Weights of a small mixture-of-experts language model, trained from scratch on English Wikipedia: width 192, a variant of SOAP for the experts.
Below are experts of layer 2 (counted from 0) of a mixture-of-experts language model. Rows are named router (the router's row for the expert), up (a neuron's input weights, with its number), down (a neuron's output weights, with its number) and show model dimensions 0-191. Each number is 128 + 24 x the weight over its row's rms, rounded and kept within 0 to 255.
After each expert's rows: a language model's description of what the expert responds to; "mostly gets" lists some tokens that are sent to it at least half of the time. This comes from a sample of Wikipedia text that the model never trained on.

# expert 58
router [ 83 212 129 103 115 107 124 147 132 111 101 149 108 139 116  97  86 143 130 160  95  97 153 120  99 138 153 152 142 152  93  89  92 125 123 130  99 162 125 119 125 143 178 137  79 127 150 131 140 162 131 125 136 144 107 126 109 106 169 149 174 117 130 119  81 133 170 144 169 127 107 107 156 145 114 104 143 142  78 147 113 163 140 133 126 171  91 101 125 103 153  89 157  83 119 130 149 128 151 108 164 120 142  96 145 155 126 110 113 132 113 143 140 124 129 141 133 143 133 121 113 131 104 139 132 177 113 142 101 151 143 136 110 126 145 128 160 126 113 145 149 149 142 116 108 140 124 131 121 126 117 154 102 169 139 122 130 119 165 140 168 110 120 142  65  95 131 106 114  85 129 159 117 126  82  93 173 139  70 141 104 133 123 112 122 177 108 125 124 109 106 115]
up0 [120 154 105 121  81  83 164 121 104  96 125 113  85 133 181 124 163 144 142 134 104 136 166 137 110 113 104 147  99 100 153 120  97 127  93 168 123 131 159 120  85 133 143  97  99 146 111  83 123 124 127 133 130 129 116 138 129 119 116 118 139 147  98  81 134  98 172 161 137 127 158 113 149 132 101  62  79 162 111 139 130 147 149 128 137 155 116 124 158 127 115  99 137 131 137 115 104 114 142 114 100 132 130 102 128 117 141 140 169 132 145 147 165 140 113 155 123 178  96 141 107 135 118 157 150  97 155  83 155 120 126  95 144  89 132  93  99 131 125 121 104 146 149 134 138 157  99 151 147  83 154 138 103 169 156 124 114 110 131 186 131 173 112 106 121 145 104 162 161  97 132  94 122 108 147 148 137 155 131 116 101 102 168 129 161 156 112 104 143  96 114  96]
down0 [172 140 125 123 136 115 161 160 133 116 137 167 103 111 116 102  91 185 152 119 135  83 154 102 166 146 144 105 144 136 132 129 118  57 129 159 146 167 127 153 112 193 154 142 126 150 173 136 108 142  98 106 135 117  97 151 139 127 151 136 117 144 111 121 140 115 149  98 147 139 126 148 130 172 127 127 119 109 163 129 121 134  98 111 154 191 142 183 185 128 132 100 130 127 128 121 124 171 149 102 143 139 148 152 100 141 171 175 139  96 133 177 104 120 107 115  95 136  77 103 130 125 133  84 122 156 119 119 148 178 130 123 132 143 133 149 144 123 109 124 110 130 156 131 150 156 167 164 146 131 116 142 167 158  91  98 132 133 118 126 107 114 133  91 151 156 121 104 110 113 122 157 128 102 116  83 156 145 101 145 126 127 153 128 110 139 137 134 120 124 158  97]
It responds to: Word-initial verb stems. Short opening pieces of common words, mainly verbs, right before suffixes like -ing or -ed, such as d(ie), remov(ing), st, cl.
mostly gets: " d", " cl", " st", " post", " dep", " res"

# expert 21
router [137 128 141 121 128  58 113 103 146 149 128 145 126 123  76 126 148 110 102 129 118 151  99  58 139  74 133 147 130 124  80 111 152 114 175 154 170 120 169 161 116 132 139 163  95 137 113 168 153 109 143  95 117 116 129  98 126 127  86 131 137 143 122 105 166 152 110 150 143 150  96 110 122  86 115 138 171 113 130 109 143 170 126 108 106 153 141 113 159 151 140 165 106 120 115 162 141 116 135 150 144 119 111 156 139 103 100 106 153  91 127 175 125  97 134 154 162 153  92 134 143 108 121 113 119 162 135 153 103 114  93 172  97 135 124 105 154 120 105 139 119 137 151 109  97 121 200 123 117 128  82 127 107 103 126 129 153 148 119 152 146 115 176 134 155 101 133 141 102 122 123 123 125 117 125 167 166 117 129 149 140 161  96 116 112 135 151  88 124 145 151 139]
up1 [ 91  70 115 101  86 142 139 139 130 111 149 137 125 153  90 126 113 130 146 116 110 107 131 107 116 132 147 117 111 131 124 112 126 125 132 117 142 126 139 171 161 179 130  91 135 134  97 119 123 153 111 100 124  66 135 152 117 112  98 119  99 141 101 142 145 137 116 156 158 150 116 117 123 116 101 103 124 156 140 104 117 145 113 162 128  90 125 119  96  81 147 177 145 141  98 118 139 140 130 148 149 146 134 114 110 149 114  76  96 101 122 122 102 102  96 156 128 143 143 129 133 139 134 107 110 140  97 167 148 150 135 145 123 171 100 112 125  87 104 130 147 133 138  99  82 121  80 101 104 172 152  78 125 160 145  77 161 129 114 175 118 140 122  89 125 135 159 143 150 132 135 149 168 134 126 129 197 135 163  88 105 171  96 163 102 120 122 137 155 155 110 163]
down1 [144 102 111  84 149  83 122 149 143 149  96 127 114 117  87 149 162 116 131 162 105 130 136 162 170 103 131  90 112 114 135 128 115 117 140 105 152 137 113  86 102  90 121 164 144 127 108 155 166 105 108 112 167 170 102 156 123 101 145 120 145 154 104 167 132 151 120 118 174  89  68 119 104 110 112 123 134  92 151 107 121  74 121 121 146 152 130 115 126 153 183 161 154 153 120 157 136 134 116  88 127  88  97 112 170 118 152 131 142 139 129 121 156 131 130 121 151  94 138 144 131 129 130 111 131  82  82 143 102 122 145 183  90  91 163 139 117 142 134 101 135  98 144 155 136  89 125 131 135 137 103 142 123 127 152 160  96 105 132 109 136 153 110 137 159 147 119 119 176 161 164 130 123 100 115 109 119 113 162 142 123 164 181 111  95 117 142 120 139 122 149 127]
It responds to: Head nouns after the. Common nouns right after the or a naming places or groups, such as city, town, municipality, station, province, season.
mostly gets: " village", " town", " area", " island", " version", " site"

# expert 32
router [127 133 139 120 129 132 133 131 123 115 178 157 155 158 101 125 122 166 118 126 181 144 123 128  98 108 141 152 108 115 136 113 115 115 164 137 164 137 143 144 118 129 134 120 120 128 128  84  92  82 143 135 145  84  92 119 115 112 134 148 113 141 116 129 157 151 135  74 107  96 131 127  83 125 164 146  94  80 141 149 115  94 110 100 164 117 126 125  98 157 161 150 134 139 155 140 128 117  93 130 169 100 115 106 130 115 134 130  90 148 126 140 137  84 110  83 154 122 129 165 145 117  87 117 132 112 155 120 122 173 145  97 132 128 160 123  91 131 167 122 130 157 157 145  75 122 139 112 104 145 135  91 158 100 126 103  71 133 175 170  95 107 108 158 122  92 105 149 120 113 157  94 111 122 133 122 152 133 164 107 142 118 144  68 168 145 122 108  95 132  97 163]
up0 [122 128 151  96 135 161 124 172 123 102 158 113 123 184  93  69 120 111 109 119 118 100  91 131  90  92 172 145 134 150 134 132 126 108 138 129 122 148 171 164 110 103  95 142  85 109 107  94 106 135 110 133 155 158 123  68 129 123 119 119 113 140 129 129 101 156 130 120 127 114 155 112 140 121  99 174 129 128 143 152 128  96 140  92 111 165 127 101 150 131  87 105 159 105 117 142  96 114 170 118  93  81 106  91 136 149 112  87 126 150 119 130 127 120 124 120 131 181 157 124 102 115 103 127 178 115 145 159 138 141 156 100 158 149 126 153 145 115 114 142 155 158 154 161 146 174 126 130 139 106 116 144 142 133 143  86 141 136  82 163 103 150 152 125 108 157  79 124 111 102  98 130 144 145  90 108 131 171 138 136 155 134 101 102 141 118 137 111 154 158 141 105]
down0 [135 116 113 167 150 101 104  66 103 129  97 151 121 171 122 129 129 151  85 145 113  75 126 148 109 101 126 143 118  83 133 127 128 186  94  82 109 129 130 102 160  98 122 132 125  86 126 144 116 117 108 112 124 148 106 121 116 105 122 152 170  92 145 154 132 111 154 112 140 196 166 133 122 155 141 136 125 146 118 151 148 131 137 140 120 157  99 100 115  89 145 132 108 180 122 164 143 124  90 157 177 108 157 145 120 118 105 155 147 126  87 116 109 114 103 155 114 139 114 148 128 106 175 111 183  84 123 133 119 163 145 129 148 144  82 107 117  95 173  95 105 125 112 113 140 131 151  92 136 102 148 106 130 162 109 134 155 143 128 136 136 163 148 121 139 131 112 120 141 116 123 159 127 143 146  95 119 130 111 136 180 130 115 107 119 135 152 132 174 147 173 146]
It responds to: Commas, pipes, currency, qu-. Commas after dates or clauses, table pipes, $, £, %, minus signs, coordinate-symbol bytes, and the word-initial piece qu in quite, quietly.
mostly gets: " Qu", " qu", "%;", " -;", " $", " gl"

# expert 10
router [129 106 132 105  99 102 148  99  97 135 143 104 122 129 140  97 101 132 146 159 143 148 127 109 117  86 148 138 158 162  79 162 117 150 168 120 152 116 150  91 117 103 157 137 123 118 130 139 117 109 161  96 102 134 122 145 188  94 101 105 117 192  99 131 175 153 126  96 134 150 155 178 109 132 152 145 111 188 125 148 138 144 145 131 134 167 132  91 152 110 128  94 155 143 123 118 118  91  88 140 121 140 108 116 138 131 127  66  81 159 142 132 108 115 125 162 113 148 136 125 130 118  88 129 130 128 119 136 117 120 108  94 167 113 106 138 107 117 166  82 138 116 115 122 162 148 138 123 137 124 155 109 142 117 131 101 151  91 103 117 140 107 164 120 113 129 108 130 103 127 131 114 142  91  89 112 139 174 106 144 193 105 111 112 114 169 111 115  92 134  95  99]
up0 [165 161 126 132 106 155  87 133 133 140 112 146 109 128 102 151 120  71  80 129  95 177 100 123 106 124 147 138 142 108 139  98 133 132 112 121 168 145 143 131 165 103  86 123 148 153  86 140 157 143 155 125 135 160 140 135 156 154  91 122 138 134 141 140  82 149 118 110 147 101  86 132 109  77 120 124 163 101 116 142 129 105 127 174 131 149 129 150 133 169 110 119  83 137 137 129 104 110 134 113 117 135 168 108 112 126 136 147 187 144 119 121 157 153 111 163 138 116 136 135  73 107 113 116 167 153 131 131 141 129 154 119 135 107 131 141 138  99 109 170 129  97 174 108 125 153 120 145 114  95 120 155 158 144  88 111 134 153 118  71 124 124 151  78 137  97  90 149  91 134 129 102 155 143 103 141  91 113 162 169 132 101 129 116 128 119 155 153 131 128 186 145]
down0 [177 160 118 128 127 120 112 138 132 133 135 153 153 120 105 146 137  98 110 109 154 113 135 113  80 148 147 129 151 151 124 143 133 140 123 103 120 166 164 133 125 163  83 131  60 107 104 177 106 139 154 154 129 141 115  97 142 102 149 122 118 143  92 115 159 135 156 125  95 130 129 126 159 117 145 152 143 119 112 113 111 163 123 116 137 172 115 130 142 131 147 153 176 153 126 128 131 141 144 161 105 133  93 110 114 108 166 150 122 108 127  88  99 107  67 176 112 125 166 125 158 117 168 109 127 110  92 159 130 171 123 133 101 114  93 112 124 127 119 125 128 113 122 126 101 113 149 105 152  92 108 113 163  88 133 142 105 114 131  98 139 181 132 150 139 135 128 129  94 151  84 122 125 142 124 117 123  89 114 175 105  95  63 105 177 187 123 147 156 129 151 132]
It responds to: Digits in scores, dates. Single digits inside numbers in scores, years, ISBNs, round names and table rows, such as 2–0, 1500, Round of 16.
mostly gets: " Stage", " hours", " television", "year", "round", "based"

# expert 62
router [116 112 163 160 152 127  99 121 146 134 103 150 148 137 127 112  82 128 169 112 121 136 127  88 170 109 126  52 121 127 145 118 113  89  85 117 106  89 146 105 138 154  93 117 125 146 171 127 101 124 161 101 114 186 156 109 164 148 157 135 137  77 140 147 128 115 107  96 105 159  78 143 111 130 153 117 141 157 174 114 170 113 113 142 146 110 143  99 114 129 154 112 127 122 149 159  98 130  96 151 142 115 122 140 110 142 140 128 143 109  86 128 114 185 161 135 148 105 128 132 128 106 121  86 130 149  89 123 163  99 142 120 126  85 165 134 120 141 113 169 131 113 140 127 125 120 153 110 113 164  95 126 132  95 150 162 138 166  97 125 108 150 140 129 149 161 107 121 154 155 130  79 142 119 147 124 116 156 105 132 142  95  96  99 124  75 127 120 133 162 137 110]
up0 [149 138 111  83 159 106 132 135 162 135 109 125 111 115 138 111 136 134 120 115 169 104 155 131 118  92 131 103  91 130 188 129 109 104 100 137 141 146 160 131 117 125 109 113 124 171 145  75 123 178  98 102 112  83  97 157 120 129 105 140 134 107 123  98  96 165 121 161  79 126 105 128 137  84 120  81 149 128 130 138 128 118 114 115 102 101 148  80 132 127 130 150 128 131  98  61  98 134 140  92  98 134 108 151 143 150 130 151 163 177 107 155 114 146  91 167 162 129 111 104 107 112 144 113 104 111 152  88 110 123 128 116  97 153 166 101 107 149 171 106 141 133 147 128 155 146 116 117 175 134 116 156 117 120 174 118 123 117 119 128  97 141  80 126 170 114 133 137 160 138 117 132 130 132 142 130 118 126 141 189 139 106 149  88 114 135 171 117 115 161 142 135]
down0 [124 104 145 116 147 118 110 140 111 110 109 126 164 132 133 112 119 133 113 116  84 145 108 140 132 108 108 135 157 133 102 116  84 104 135 140 160 129 100 118 146 179 165 131 128 120 170 142 141 143  94 162 141 116 116  99 153 123 106  87 133 116 105  99 123 108 132 139  98 132 117 118 154  72 145 132 173 156 114 140 152 132 129 172 122 111 120 130 175 115 159  91 100 107 129 113  99 156  43 134 174 115 126 129 117 140  89 154 116 165 125 114 137  94 122 133  93 142 122 130  89 136 137 111 121 154 108 136 161 148  99 148 164 162 113  86 147 179 142 124 126 137 173 137 139 156 173 179 163 149 177 125 121 136  88 122  98 138 148 106 145 143 172 115  97 148 126  83 116 104 134 139 153 112 167 126 142 109  94  97 158 127 135 117 169 140 138 116 151 141 126 117]
It responds to: Title and institution names. Capitalized words in names of organizations, awards, works and titles, such as World, International, Royal, National, University, and The inside titles.
mostly gets: " World", " International", " Royal", " National", " University", " Social"

# expert 48
router [114 128 114 100 103 136 106 106 126 108 174 102 141  86 128 113 106 168 128 150 105 183 124 153 147 149 161 146 122 106 151 127  87 112  87 124 130 167 117  93  96 145 125 151 135 107 108 139 160 102 155 122 104 102 118 136 155 165 159 144 125 112  86 112 156 126  91 143  97 123 117 122 122 166 150 111 101  93 117 127 117  72 168 117 103 154 119 132  98 106 182 126 118 121 135 162 140 146 163 100  98 130 149 107 147 161 169  98 141 151 136 120 153 102 122 123 138 106 150  92 140 117  99 136 177 108 111 101  90 101 149 108 136  77 139 133  68 110 143  86 128 123  93  95 144 143 127 116 132 130 139 133  92  91 123 120 107 105 158 148 113 111 175 151 121 148 111 123 136 113 137 138 127 102 126 105 189 156 167 121 111 130  95 142 113 110 133 115 117 131  92 148]
up0 [119 147 140  89 134 137 131  94 124 136 123 175 118 132  85 163 124 157 141 100 117  91 153 170 117 149 144 118  94 151 166 154 105 111 134 123  76 123 123 117 133 149 115 144 150  88  81 117 147 133  91 152 142 148 138 103  96 127 103 158 174 117 117  77  96  82 143 110 135 118 197 139 126 111 108 124 127  92 124 109  96 115 169 127 130 135 106 126 100 132 132 190 137 147  93 122 125 143 126 150 123 107 131 117 116 109 157 164 146 140 168 160 155 137 153 124 157 153 113 155  91 159 122 144 100 109 138 121 143 145 111 160 149 128 136 146 140 190  83 129 104 121 139 109 129 135 116 130 129 126 152 170 121 109 130  99 133 114 141 158 131 131  62 124  80 123 150 119 156 129 113 141 184 144 126 124 164 107 148 131 141 128 150 154  90 159  95 155 124 132 116 105]
down0 [162 104 104  71 158 130 150 113 135 132 136  95 147 106  51 138 144 131  97 146 129 131 133 117  89 123 132 109  85 145 139 109  98 144 137 141 109 112 137 135 126 118 112  89 149 146 138 153 147 109 112  93 163 121  73 138  82 129 140 149 140 140 115 189 170 186 149 153 134 138 139 120 125  63 114 160 118 125  90 135 115 111 127 116 135 158 101 150 120 165 127 150  87 125 134 117 119 113 119 122 114 126 129  82  99 119 140 146 140 156 145 146 114 120  97  82 138  80 118 162 106 128  73 139 173 132 109 166 123 133 140 128 138 140 112 119 104 118 149 155 135 166 152 133 119 103 158 142  55  96 137 115 158 125 144 117  95 149 128 137 140 143 108 140 109 126  97 132 117 106 112 129 165  74 149 141 109 149 134 157 158 104 149 123 102 110 135 143 125 118 124 101]
It responds to: Number punctuation and digits. Decimal points, thousands commas, dashes and digits inside numbers, coordinates, page ranges and versions, such as 3.22, 5,000, 225-236.
mostly gets: "′", "°", "',", "–", " Length", " Released"

# expert 25
router [154 105 119 119 159 114 105 105  88  97 167 138 135 128 168 145 115 158 104 137  96 152  97  95 119 116 111 127 121 159 133 131 147 118  93 149 145 130  73 115 119 115 126 166 111 160  98 138 135 116 136 178 109 138 156 108 118 157 101 156 152 111 140 123 142 147 100 128 135 106  89 151  94 119 179 143 131 159 193 128 134 103 111 120 157 139 143  94 162  96 104 126 150 149 141 131 151 163 171 147 121 101 117 145 138  76 128 106 146 138 125 175 155 102 102 142 110 129  87 172 162 133 117 135  95 141 158 162 139 147 133  97 150 107  86 145 120  97 162 115 154 163 173 112 158  91 111 160 109 120 167 108 119 109 141  80 162  92 124 127 119 148 119 149 160 124 153 116 111 129 138 133 121 119 127  88  97 139 135  95 137 145 114 143 127  86 128 154 114 107 102 113]
up0 [170 130 102 125 122 178 141  95 138 143 135 140 130 130 154 143 134 153  85 126 111 130 109 141 100 128 104 148 153 126 157 151 111 131 134 107  91 144  86 151 128 167 143 167 122 130 161 157 160 105 147 105  92 131 137 132 166 121  97  63 125 137 116 176 130 121 127 150 149 115 162  99 141 127 171 168 106 146 121 121  87  94 138 128 119  96 121 159 109 128 147 116 126 130 137 125 174 192 125 125 126 133 145 105 163 148 107 152 105 106 101 201 120  98 151 114  83 128 131 129 114 158 119 117  87 148 105 131  81 124 105 154 172 104 133 115  80 126 144  85 153 103 115 146 136 140 121 149 132 150 168 102 122 116 101 143 151 152 136 145  78 142 102 127 132 136 114 151 108 163  97 136 133 146 102 156 145  94 144 124 134 120 105 158  89 105 128 119 119 131 128  83]
down0 [109 147 107 163 110 142 139 121 103  97 102 160 130 136 155 131 162 119 107 167  88 141 126  96 136 189  87 153 104 113  91 163 126 170 138 156 108  95 105 115 147  98 132 102 143 146 156 113  99 120 107  82 113 145 117 151 166 136 108 103  99 100 120 129 157 125 155 155 112 144 164 159 145 147 170 163 129 136 128 116 123 128 150 142 160 165 149 138 139 123 110 154 152  92 106 137 105 133 156 136  89 116 114 141 195 117 121  86 135 101  95 136 107  99 129 161 121 108 149 133 128 113 122 182 138 179 138 139 177 126 177  89 110 122 105  68 136  92 137 106 108 108 108 141 140 150  88 155 141 140 114 116 120 137 117 133 122 132  79 116 133 116 137 108 114 158 140 125 102 176 137 156 132 154 106 137 120 115  93 123 138 109 144 144 124 162  95  99 135 132 124 113]
It responds to: Opening quotes and capitals. Opening quotation marks after says, states, nicknamed or a comma, plus pronouns like we, it, you and capital letters starting names.
mostly gets: " \"", " '", " we", " “", " (\"", " him"

# expert 37
router [117 160 162 116 125 163 137 114 167 102 140 125  91  94 104 120 107 112 132  92 112  80 111  59 147  83 166 132 105 141 104 143 123 101 157 142 145 128 145 110 125 173  84 148 130 161 132 161 166 112 125 144 144 142 121 143 146  91 101  89 137 145 127 117 172 114  84 154 150 131 159 122 160 109 102 149 103 134 152 114 129 172  86 104 129 158 135 140 157 146 150  87 135 124 117 170 133 119 121 162 119 125 131  97 156 131 145 144 156 114 138 139 115  97 149 138 120 152 173 132 146 140 162  95 159 138 124 126 154 139  86 120 108 140 129 146 161 143 115 118 141 125 166  74 118 118 158 113  82  80 126 126 102 107 145 162 173 109  88 134 109 111 116 107 164 174 139 140  83 135 107 135 111 112 133 144 149 149 135 138 148 153 124 121 164 150 122 111 113 161 112 133]
up1 [113 151  80 112 171 132  87 139 155  91 150 165 113 106 125 155 201  99 137 162 107 118 149 140 107 160 110 102 104 123  91 119 104 118 153 124 140 132 141 129  94 127 135 164 149 125 107 120 150 125 130 129 122 140 151 169 101 129 136 137 143 110 134 168 171 154  97 159 172 137 159 134 119 126  96 104 103 117 160 141 123 138 102 145 149 141 141 151  91 100 142 156 131  95 120 161  94 143 139 113 121  97 114 161 137 127  97 107 149 150 109 122 123 149 136 119 108 122 147  95 149 102 123 139 106 101 131 147 137 116  86 106 114 106 157 156 113 129 121  99 166 128 184 100 121  82 120 124 128 120  82 114 117  93 155 101 108 141 134  85 158 126 164 159 144 103  82  89 119 134 115 145 130 112 119 117 128 114 151 120 117 103 123 126 135  91  49 141 120 101  97 174]
down1 [104 138 135  81 120 107 148 151 170 104 132 148 105 153 119 117  95 161 135 147 115  73 119  94 124  96 141 147 113 105 133 146 113 106 130 120 126 158 150 126 140 194 139 126 111  67 163 130  90 117 113 112 126 117  88 119 111 106 100 121 183 114 110 120 167 118 132 159 156 124 159  82 160  87 108 163  93  82 106 115 136 112 132 106 150 131 141 141 164 141 147 151  95  92  96 101 127 146 112 156 142 124 119 112 143 100 112 144  98  99 152 133 112  90 118 148 104 172 137 108 135 130 164 126 106 144 181 138 168 144 127 119 148 127  55 144 127 138 132 131 125 114 154  88 111 151 130 139 127 100  94 168 106 107 136 115 104 131 135 148 123 142 162 106 135  74 121 150 117 140  72 158  98 141 121 141 139 150 105 125 140 125 111 136 125 138 167 157 140 139 128 124]
It responds to: Creative works and activities. Nouns for works and events after his, a or the, such as film, album, song, game, work, season, goal.
mostly gets: " film", " music", " song", " game", " games", " life"

# expert 55
router [ 76  87  91 109 128 128 111  98 141 110 100 120 132 126  93 158  99 146 158  60 123 137 128 101 135 160 115 135  98 106 123 149 131 119 121 110 136 103 105  87  84 153 124 135 182 103 111 152 139  84 130 108 105 156 120 141 105 106 134 125 115  99 109  96 169 131 120 106 119 146 124 115  78 155 174 127 151  77 107 149 162 168 160 137 152  96 143  95 154 117 147 122 102 125 104 118  89 131  86  95 118 101 131 102 152 135 106 118 112 165 130 101 131 127 127 132  92 134  94 144 153 124 134  89  93 104 136  96 167 119 138 118 161 134 139 108  97 149 130 123 143 120 117 116  69 158 123 118 129 124 102 140 109 141 133 129 126 112 131 140 136 122 152 125 136 140  91  98 144 123 147 161 119  83 172  84 139 138 123 156 169 162 146 106 166 125 145 123 138  89  89 114]
up0 [147 151 153 135 138 159 149 134 124 110 119 113 135  96 115 116 113 120 132 139 148 142  91 177 113 139 132 107 141 148  92 116 157  96 125 138 131 128 127 133 141 134 123 120 121 129 161 101 130 133 173 138 138 103 120  81 135 144 160 119 119 130  90 155  91 152 160 108 105 112 104 119 146 146  47 135 107 145 121 150 130 176 116 126 129 125 103 164 111 161 113  95 111 137  99 131 178 144 131 175 149 126 168 136 129 168 134 123 123 140 138 139 103 160 163 116 148  94 198 161 144  80 128 122  51 155 128 122 124 118 149 144 127 146 170 154 138 102 111 140  74 105 106 179 134  90 116 153 121 155 167 146 131 114 112 104  89 151 143  77 125 154 100 104 122 121 109 169 161 138 145 140 136 126  99 150 119 115 137 133 118 124 137 137 104 107 131 132 180 127 143 144]
down0 [112 159 113 133 123 130 158 146  94 147 119  94 151 123 113 120 149 135 124  91 125 149 146 132 135 107 134 142 196 126  58 120  87 127  83 140 139 117 158 137  65 122  95 129 137 180 162 173 130  93 138 131  99 171 106 125 157 124  94 124 141 158 111  78 110 152 159 140 144 102 130 141 120  89  91 119 124 136 111  97 104 161 101 116 142 131 109 147 118 117 138 101 144 174 129  55 133 129 110 106 129 115  80 122 140 139  86 149 159 118 121 123 140  97 135 139 140 122 110 125  83 162  89 115 154 126 119 122  77 117 127 152 113 135 135 166 178 141 140 118 155 133 116 120 130 151 112 109 144 106 143 128 117 131 130 170 124 150 139 132  84 153 106 115  66 133 126  87 119 132 170 136 156 160 123 141 129 135 129 119 142 117 123 142 137 158  89 144 155 114 139 125]
It responds to: Table cell names. Capitalized names and labels inside table cells or after a colon, such as Kansas City, MPC, JPL, Won, Nominated, country codes.
mostly gets: " MPC", " JPL", " Won", " Nominated", " Unknown", " ITA"

# expert 42
router [122 128  87 121 131 146 143 104  54 127 120 137 155 148 129  99 113 128 118  96  96 145  84 118 153 101 115  98 192 165 171 139 173 168 120 118 176 133  93 155  89 146 153  94 103 132 170 138 104  99 149 184  90 165 124 142 132 154  85 118 150 168 112 127 105 144 136 143  97 157 138 130 121  97 137 160 134 112 111 111 120 171 134 115 129 138 129 105 166 121 135 170 127 143  90 137 130 109 113 142 150 129 143 129 127 149 103 159 114 130 117 100 132 161 115 150  90 147  95 147 114 148 130 117 108 156 143 157 124 125 123 119 170 158 100 129 149 126 144 159 127 131 112 152 144 108 180  80 130 141 130 148 107 106 111 137 176 117  83 131 129 168 143 121 109 141 107 138 128  91 149  95 145 162 143 165 136 152 145 143 165 128 135 124 101 114 138 134 150 115 146 114]
up0 [171 124 102  90 142 105 106 126 141  98 103  94 107 152 121  99 121 200 119 115  92 122 133 119 177 127 148 115 113  90 124 110 117 112 134 120 131 119 136 146 165 133 165 127 147 137 104 120  83 115 114 100  99 118 174 136 132 141  82 130 156 132 145 144 161 179 151 134 139 155 173 135 123 132 120 173 177 180 116 126 133 139 147 132 134 134 109 124 108 148 120 146  91 149  90 130  84  76 109 158  63  98  97 156  68 139 165 148 105 111 114 111 154  95 118 153 115 153 158  95 121 110 116 114 119 107 144 151 120 111 105  89 127 111  92 142 121 147 131 101 125 129 113 139 144 112 102 161 124 139 104 161  97 105 130  98 139 117 111 124 112 115 116 111 134 130 154  92 102 148 146 123 111  77 127 144 119 121 148 121 149 109 151 167 135 122 131 127  94 173 140 116]
down0 [162 101 116  95 147 100 140 122 141 120 118 128 138 144 124 104  98 137 102 140 102 196  88 152 139 139 133 152 143 139 161 110 129 153 146 146 107 172 120 121 180 129 115 137 135 157 131 120 139 158 164  89 142 117  81 160 164 177 139 124 105 128 121 122 110 113 112  89 123 140 173 158  45 131 134 134 135 145 112 141 163 126 142 133 173 133 113 113 133 110 153 154 141 111 128 115 135 117 124 140 130 140 136 167 102 147 125 131 169 124 119 106  93 134 123 140 126 121 126 122 106 151 129 106 150 106 132 133 145 131 179 124  99 119 139 146 150 132 105 107 165 109 126 127 150 166  94 131 114 142 166 139 132  87 124 109 162 131  99 131  62 120 103  98 106 142 108 115 126 168 165  96 179 112 186 134 108 110 108 183 108 150  97 111 124  99 155 162 134 113 158 148]
It responds to: Place-name endings. Final pieces of place and country names, such as Suff-olk, Cre-te, Middles-ex, Bel-arus, -shire, -burg, -istan.
mostly gets: "shire", "istan", "burg", " Moscow", " London", " India"

# expert 46
router [147 147 138 124 141 158 139 126 134 119 185 125 145 111 148 118  91 119 111 141 103 122 108 125 108 147 126 154 110 149 147  91 175  83 121 156 160 138 160 141 179 123 144 145 127 154  92 111  88 115  84 171 123 126  84 157 147 130 139 149 134 129 152 131 166 142 133 121 155 112 103 121 123 131 154 141  92 111 150 107 117 158 105  97 148 115 147 130 121 162 113 161 135 157 119 135 119 131 124 143 173 134 140 145 152 132 154  94 115 135 137 153  88 118 112 123 142 162 118 154  75  92 123 127 132  99 157  98 143 178 110  64  97 141 113 102  75 104 137  86 122 143 165 143 108  98 129 130 150 143 123 105 136 143 164 164 120 124  97 120  99 123  82 172 121  97 130 178 113 138 162 115 131 123  65 125 107 137 155 126 100 129 139 120 167 102 144 152 121 142 107 161]
up0 [111 122 156 134 128 136 135 180 130 154 139 142 129 114 113 134 119 140 117 119 120 123 135 137 109 153 130 128 134 126 156 167 153 133 135 166 145 162 115 158 199 133 150 131 104 131 128 159 155 184 124 177 136 147 139 141 127 173 131 119 119 150 135  88 143 164 103 135 157  99 171 142 123 150 126 162 116 137 108 140  77 135 102 144 141 127 129 107 132 117 102  73 152 176 110  97 123 138 146 148 132 132 169 141 112 133 128  75 135 129 137 142 126 113 129 115 109 181 170 102  87 161 105 133 156  94 139 112 135 147 174 122 132 182 113 155 125 156 108 111 127 165 132 121 128 172 126 127 110  97 117 118 133 147 105 136 140 126 132 169  99  95 165 118 144  85 133 166 114 142 150 106 118 120  78  73  98 126 133 112 101 174 173 152 122 137 137 126  83 141 131 158]
down0 [177 144 160 136 107 102 106 127  87 126 115 125 115 112 136  68 155 140 176 127 105 111  83 119 158 153 139 103 113 165 166 136 158 138 155 108 100 150  94  81 126 102 136 175 140 115  95 124 156 135 152 152 105 122 121 108  87  99 105 170 121 136 137 160 130 104 120  95 151 113  88 131 119  91 119 107 136 138 123  83 153 126 191 139 132 137 159 102 160 106 122  86 110 129 143 169 140 160 134 139 140 129 117 112 141 141 161 117 136 136 105 125 129 121 104 101 145  87 113  93 151  94 116  94 150 130 123 133 133 135 109 116 112 149 159 136 102 143  94 144 134  77 143  79 111 114 145 151 104  79 125 161 152 178 164 101 138 157 134 130 155 158 125 147 134 115 124 161 163 116 131 161 127 133 143 137 102 147 121 149 174 132 139 138 111 158 156 148 103  99 131 134]
It responds to: Clause-ending punctuation. Commas, periods, quotes and parentheses closing a clause or phrase, often after plural nouns, e.g. title, Count; thesis, is.
mostly gets: "\",", ".\"", "\"", "\".", "),", "\")"